python train.py --d_expert=272 --d_shared_expert=0 --hidden_act="cubed_relu" --router_score="sigmoid" --normalize_top_k=true --router_logit_norm=1.0 --vocab_size=16384 --norm_eps=1e-06 --tie_word_embeddings=false --optimizer="soap_variant" --beta1=0.95 --batch_tokens=131072 --dataset="wikipedia_en"
Below are experts of layer 5 (counted from 0) of a mixture-of-experts language model. Rows are named router (the router's row for the expert), up (a neuron's input weights, with its number) and show model dimensions 80-159. Each number is 50 + 10 x the weight over its row's rms, rounded and kept within 0 to 99.
Before each expert's rows: "comes after" lists some tokens at least twice as common just before its tokens as in all text; "mostly gets" lists some tokens that are sent to it at least half of the time. This comes from a sample of Wikipedia text that the model never trained on. Tokens count by the router's weight.

# expert 7
comes after: ",", " and", " In", " as", " such", " well"
mostly gets: " but", " and", " As", " because", " However", " so"
router:53 52 51 55 55 54 46 45 48 23 48 43 40 54 70 52 57 46 38 59 61 62 37 67 62 57 65 47 40 28 40 39 45 54 54 50 41 49 49 47 55 49 49 48 58 40 38 42 55 53 42 43 47 49 50 56 55 57 44 44 54 39 76 62 37 62 56 49 39 34 27 65 63 41 50 72 60 57 56 55
up0:54 39 59 45 61 48 50 55 61 51 61 43 59 54 61 62 40 50 51 45 68 45 56 51 51 58 38 59 46 48 46 47 42 58 56 55 43 48 57 30 53 49 50 46 61 47 42 60 40 54 42 53 47 49 42 55 39 48 57 45 49 43 58 67 40 51 65 40 55 35 62 55 58 42 51 48 59 58 67 52
up1:45 45 65 45 44 49 60 57 58 47 53 52 59 52 57 56 61 38 32 54 47 48 37 55 61 44 44 47 46 41 47 41 55 63 40 68 42 38 54 46 55 37 51 55 52 33 36 46 57 54 42 39 49 50 31 47 64 36 49 54 56 60 72 48 53 35 57 52 45 44 44 64 57 48 37 60 51 41 49 51
up2:51 42 59 35 58 55 56 42 86 51 51 61 41 44 70 48 61 48 52 53 56 44 36 45 50 57 65 48 53 53 44 53 67 54 62 44 28 53 46 59 39 57 33 74 42 64 61 44 56 52 34 64 49 62 39 46 58 42 52 48 68 57 71 45 66 55 64 49 55 51 58 46 45 47 66 32 36 54 60 53
up3:47 51 38 51 32 29 55 72 61 55 40 45 52 48 56 58 50 59 44 58 61 48 63 41 60 53 59 58 56 48 51 20 69 47 49 33 45 42 45 71 32 34 48 57 40 70 52 46 51 59 49 36 62 38 42 51 49 47 41 50 35 45 68 51 36 44 58 51 40 60 66 44 38 46 59 69 40 55 55 61
up4:33 41 54 48 41 47 62 68 51 41 57 40 23 41 48 61 34 63 63 48 43 76 53 41 39 40 48 30 71 46 56 41 48 37 56 69 40 56 43 65 45 49 49 54 68 26 66 62 39 37 50 51 50 45 31 65 51 59 64 47 65 42 60 48 47 54 46 44 46 71 70 42 73 54 53 54 47 45 59 44
up5:49 50 48 44 53 58 57 50 58 46 77 37 51 44 57 39 37 62 47 51 54 74 31 24 42 57 53 51 69 49 32 33 50 57 41 43 41 61 44 47 25 43 63 50 27 47 34 44 56 36 45 49 48 64 45 36 49 54 52 70 39 47 73 51 52 56 39 49 49 51 38 50 49 66 59 56 43 47 47 51
up6:32 60 39 38 42 65 51 64 50 31 53 45 47 54 60 48 47 63 50 53 55 46 50 34 68 22 32 39 49 59 52 53 61 54 58 46 44 44 47 49 55 56 46 89 54 58 40 51 51 33 52 42 45 39 44 43 53 51 30 43 47 41 70 61 57 50 60 53 73 58 56 41 68 53 58 53 51 37 46 67
up7:47 44 50 35 60 56 53 64 46 44 52 41 51 65 48 50 56 44 27 43 57 48 65 60 43 55 36 38 45 38 36 44 63 57 46 56 40 46 60 41 50 52 48 41 65 35 47 51 51 72 41 47 52 27 55 54 47 39 46 52 37 32 53 45 25 36 37 41 49 51 36 53 51 50 58 59 43 35 55 44
up8:45 50 62 45 40 50 55 54 51 42 41 51 55 60 44 67 54 56 12 42 67 66 46 68 56 44 50 55 54 41 40 50 69 42 52 52 42 44 52 41 60 38 68 61 47 36 49 60 46 64 54 69 55 47 63 49 55 42 55 45 50 35 44 51 47 51 67 39 58 47 50 63 52 57 44 63 47 47 59 47

# expert 20
comes after: ".", ":", "–", "°", "5", "′"
mostly gets: "000", " km", " JPL", " million", "40", " kg"
router:42 38 60 32 58 62 52 49 46 46 64 39 46 58 49 41 57 47 54 61 50 54 47 34 54 33 50 49 43 62 49 37 51 62 51 50 57 45 45 21 58 48 57 53 30 64 31 52 67 56 40 44 46 45 74 68 50 76 49 47 50 44 67 51 50 55 36 45 65 41 72 32 46 52 37 36 62 56 60 49
up0:53 43 56 67 48 63 42 49 63 43 45 43 56 57 32 54 56 36 40 51 35 40 56 47 53 61 44 53 45 49 54 35 53 53 52 36 57 56 52 84 61 56 49 51 45 48 55 66 49 61 49 47 49 47 64 70 64 56 60 32 57 72 42 49 35 57 51 49 29 42 39 57 38 74 50 55 63 44 71 49
up1:64 41 48 60 53 36 56 34 50 61 61 50 48 59 55 63 44 60 63 39 71 65 37 47 55 50 62 51 51 35 62 69 48 68 74 44 53 63 53 33 53 41 54 51 55 45 32 46 42 46 46 56 58 65 32 52 46 33 39 44 53 40 60 21 55 51 41 46 67 48 47 71 61 43 38 53 41 60 52 47
up2:54 48 51 39 40 47 51 56 59 62 65 46 46 50 19 47 53 49 38 68 70 54 23 65 51 59 63 38 50 42 50 29 54 43 48 58 53 47 38 42 54 55 54 35 40 49 47 34 54 47 33 47 54 61 51 61 52 52 47 49 44 46 55 37 52 34 43 50 61 45 46 48 50 47 58 46 53 56 57 31
up3:50 59 61 22 49 64 43 57 57 70 53 34 50 40 28 35 53 47 53 67 49 58 67 44 36 49 48 54 44 45 48 70 55 57 53 59 43 63 65 50 37 39 48 49 52 47 51 36 47 41 46 36 49 63 32 58 47 60 54 47 42 34 57 49 46 53 63 38 62 46 42 53 49 46 56 60 62 45 57 48
up4:42 50 54 58 46 52 33 54 60 71 48 45 36 40 47 54 46 34 46 41 57 44 55 45 37 60 55 51 33 56 31 34 54 51 41 50 35 56 55 41 38 40 53 52 50 63 44 35 44 40 48 59 55 29 59 44 53 52 46 49 56 43 46 49 34 45 77 32 34 45 56 36 39 38 57 56 42 61 37 48
up5:60 57 42 46 42 41 73 53 55 59 66 51 50 36 62 53 56 55 39 54 49 38 53 34 55 38 44 43 20 40 52 53 49 43 78 51 50 69 45 59 61 27 48 41 62 40 55 39 42 49 46 41 62 50 49 51 35 46 36 59 42 42 66 27 56 69 41 70 40 47 50 49 41 30 38 52 56 65 51 44
up6:45 44 58 48 42 53 52 43 51 42 63 38 52 64 56 61 59 63 55 59 45 52 39 37 54 50 52 54 51 51 54 29 56 49 58 55 47 70 47 45 53 50 45 51 55 55 46 47 57 35 52 65 49 34 50 45 50 47 62 50 32 56 46 36 78 44 29 32 34 47 43 50 48 53 61 49 51 58 44 53
up7:48 46 56 69 53 35 47 43 42 62 64 52 45 60 45 66 49 52 37 69 55 53 49 47 65 62 70 41 27 33 54 51 64 42 61 57 42 57 47 50 61 58 50 59 43 51 44 39 63 65 35 37 54 61 50 78 40 57 46 56 52 45 50 48 41 43 52 50 43 59 49 50 53 43 36 47 55 50 63 33
up8:49 52 53 33 47 35 42 49 60 50 43 43 46 38 52 71 67 45 56 52 48 57 38 53 50 62 54 44 56 49 65 52 46 65 51 57 44 63 42 39 47 36 46 57 34 49 62 37 45 43 46 38 34 55 39 45 63 40 61 49 47 33 30 30 70 60 23 48 56 38 46 43 64 58 51 31 47 58 65 51

# expert 21
comes after: " of", " the", " in", " by", " to", " at"
mostly gets: " Russian", " Royal", " Arab", " Swedish", " Jewish", " Civil"
router:62 47 57 32 49 46 38 24 48 62 45 51 56 62 65 49 49 43 40 43 54 47 47 37 43 52 58 40 54 48 66 41 46 46 58 72 59 30 48 45 33 49 64 44 45 35 39 45 51 60 56 39 47 57 47 45 61 49 37 68 47 52 46 43 65 50 42 54 46 55 58 54 32 57 37 50 58 27 62 72
up0:56 38 55 68 41 45 64 57 46 48 41 63 47 49 54 45 42 36 66 71 50 47 42 64 50 60 61 43 56 55 68 43 58 54 67 40 73 49 59 48 40 57 29 48 55 37 49 49 70 48 51 63 38 55 44 46 53 65 46 47 73 39 31 48 54 32 60 49 63 45 49 42 64 47 44 48 58 50 63 55
up1:59 48 42 25 47 50 49 40 57 65 50 50 40 58 40 62 63 44 63 43 46 62 62 33 48 69 44 54 40 39 56 52 37 54 51 44 38 36 54 40 56 44 53 43 41 63 43 59 42 54 34 38 40 58 57 27 40 68 56 53 48 46 48 48 52 38 61 52 42 50 52 67 59 64 70 50 61 51 42 56
up2:63 78 41 44 48 36 52 42 41 54 28 63 53 55 56 32 41 50 47 53 39 55 56 47 46 55 45 42 56 58 49 46 58 39 60 51 48 57 61 33 23 62 52 40 47 52 37 39 41 48 61 27 53 49 34 51 47 53 46 48 51 54 48 42 63 59 54 54 48 57 54 47 71 70 46 46 29 38 42 37
up3:67 61 40 51 59 59 53 50 55 39 52 71 42 59 53 57 54 54 58 58 39 58 51 55 50 50 44 63 51 58 59 58 55 67 63 66 37 35 66 76 36 44 44 40 48 47 38 48 59 51 63 59 44 44 75 69 55 71 35 50 73 45 42 42 42 55 50 37 45 57 38 57 58 55 61 61 57 53 60 61
up4:47 55 40 56 53 56 56 49 50 37 48 62 53 54 53 48 74 43 49 27 50 42 69 53 56 46 41 54 65 78 47 69 51 59 59 55 44 35 59 38 47 46 39 45 65 53 64 55 60 57 62 46 56 40 50 49 18 37 73 45 43 33 63 60 37 39 44 35 60 57 40 46 59 37 50 67 47 55 50 50
up5:52 48 44 51 53 57 57 43 33 60 47 35 40 68 46 38 37 50 48 61 56 48 49 54 48 53 67 39 30 47 36 47 34 54 47 59 30 28 70 64 52 54 54 39 38 42 53 46 31 51 59 45 56 62 37 63 56 46 37 53 49 67 41 49 48 49 52 52 57 53 50 44 54 50 57 78 46 46 62 49
up6:46 74 61 49 66 46 44 45 47 63 52 56 47 46 69 37 50 50 38 64 49 50 56 49 39 49 42 42 42 66 59 69 46 66 77 56 40 40 46 43 47 47 57 36 32 61 38 39 45 47 45 58 52 63 52 58 51 29 52 32 37 42 42 42 54 37 53 44 54 56 53 37 38 51 45 51 59 48 57 53
up7:68 44 49 51 48 53 55 61 50 57 50 55 52 43 61 34 56 45 47 40 60 53 37 52 56 61 55 56 39 44 64 62 72 66 63 45 52 43 50 55 45 55 51 60 34 35 40 73 69 38 53 43 57 52 41 54 54 62 41 45 46 49 57 51 51 54 60 59 53 29 48 30 26 60 47 53 54 60 49 50
up8:74 40 42 45 56 56 39 52 26 63 48 32 49 64 65 39 44 59 33 69 58 50 51 59 48 67 62 39 74 39 38 47 60 68 51 46 40 50 39 52 38 77 58 53 49 54 48 51 46 45 47 57 61 53 33 66 71 48 58 43 59 32 60 33 55 43 43 50 30 55 52 53 46 61 47 50 43 46 41 50

# expert 1
comes after: "\n", ".", "==", "===", " ==", " He"
mostly gets: " After", " His", "After", " He", " Phylum", "His"
router:49 31 45 37 60 38 45 49 33 59 62 66 46 56 55 40 45 35 50 55 48 46 41 36 57 19 65 37 41 66 32 45 45 54 45 61 66 56 47 55 43 36 44 47 49 62 58 37 62 69 58 65 47 50 65 49 45 72 74 33 47 50 39 58 53 37 55 41 58 56 64 47 41 48 52 37 50 39 64 45
up6:35 51 55 43 56 68 45 55 51 49 46 55 71 42 38 60 35 42 45 60 45 46 53 39 46 53 51 58 53 48 55 51 41 53 49 50 59 52 37 65 33 42 51 44 57 51 45 28 56 49 49 62 37 53 51 46 50 67 53 43 32 48 44 50 45 51 52 57 56 68 43 54 71 41 33 50 53 62 64 56
up7:47 57 57 57 41 44 52 56 67 80 56 54 51 50 58 43 73 51 46 41 60 58 51 63 56 36 54 59 68 46 50 45 42 39 54 51 57 62 43 58 48 47 49 55 51 29 35 44 38 30 43 73 55 63 57 48 52 41 52 50 42 47 47 39 39 34 69 59 44 42 38 77 55 54 48 57 47 38 43 52
up8:49 69 49 41 70 52 46 49 57 62 37 40 40 38 57 50 42 54 54 55 67 60 42 29 67 35 58 45 39 39 42 52 55 60 58 43 43 44 56 74 48 67 24 64 44 65 63 59 49 62 48 37 32 63 49 65 39 48 52 64 45 49 55 48 51 55 44 39 69 44 53 44 65 52 40 60 46 55 53 48
up9:54 45 48 31 39 57 60 44 50 48 40 47 42 56 72 45 50 38 43 44 54 38 60 27 45 60 46 39 63 42 63 63 48 42 21 38 38 35 52 55 58 35 58 38 55 43 61 53 60 60 57 48 48 52 56 41 42 66 58 49 51 44 56 39 41 43 48 50 44 60 62 51 34 47 55 45 55 44 50 56
up10:31 36 45 48 51 38 44 34 47 46 51 56 41 54 55 56 65 49 34 47 49 45 47 35 34 65 41 58 49 50 47 20 58 46 61 42 56 62 47 60 35 60 54 49 67 74 57 59 60 51 35 37 57 35 54 45 46 49 10 52 48 53 52 31 50 43 57 30 53 46 37 65 47 59 42 51 68 61 44 33
up11:59 62 37 56 65 54 47 60 46 51 53 58 50 43 55 49 54 42 38 42 75 69 38 53 49 51 51 51 51 34 45 51 54 42 69 44 51 53 39 60 39 39 46 41 40 35 51 52 25 51 47 47 61 31 56 51 40 59 44 49 45 68 48 32 37 72 61 52 50 43 61 66 38 37 49 38 25 47 52 56
up12:57 43 52 52 41 47 40 50 30 54 38 29 28 53 46 59 48 45 54 30 36 63 58 51 50 37 55 43 52 69 50 64 65 57 68 63 35 58 41 69 32 57 49 46 65 52 35 55 47 52 66 63 55 35 44 47 38 34 60 44 42 37 77 36 50 44 41 61 41 42 71 40 68 40 55 53 40 41 44 56
up13:52 58 53 50 51 54 40 59 39 52 41 35 36 49 56 55 43 50 32 51 37 48 55 43 61 39 55 45 60 58 50 31 49 58 65 57 50 59 47 54 46 62 62 51 32 63 40 45 39 42 43 58 70 60 51 57 51 40 48 57 42 47 53 39 39 57 52 67 61 43 76 63 62 44 69 55 34 55 44 58
up14:49 43 57 47 36 44 69 54 52 67 48 48 57 51 56 46 75 39 31 63 46 46 41 44 35 55 35 63 43 48 65 62 72 37 45 49 41 45 40 63 57 38 49 58 56 58 70 58 57 42 48 51 58 45 50 56 39 54 46 40 51 53 58 59 38 52 48 53 54 62 54 58 52 74 41 45 38 33 46 54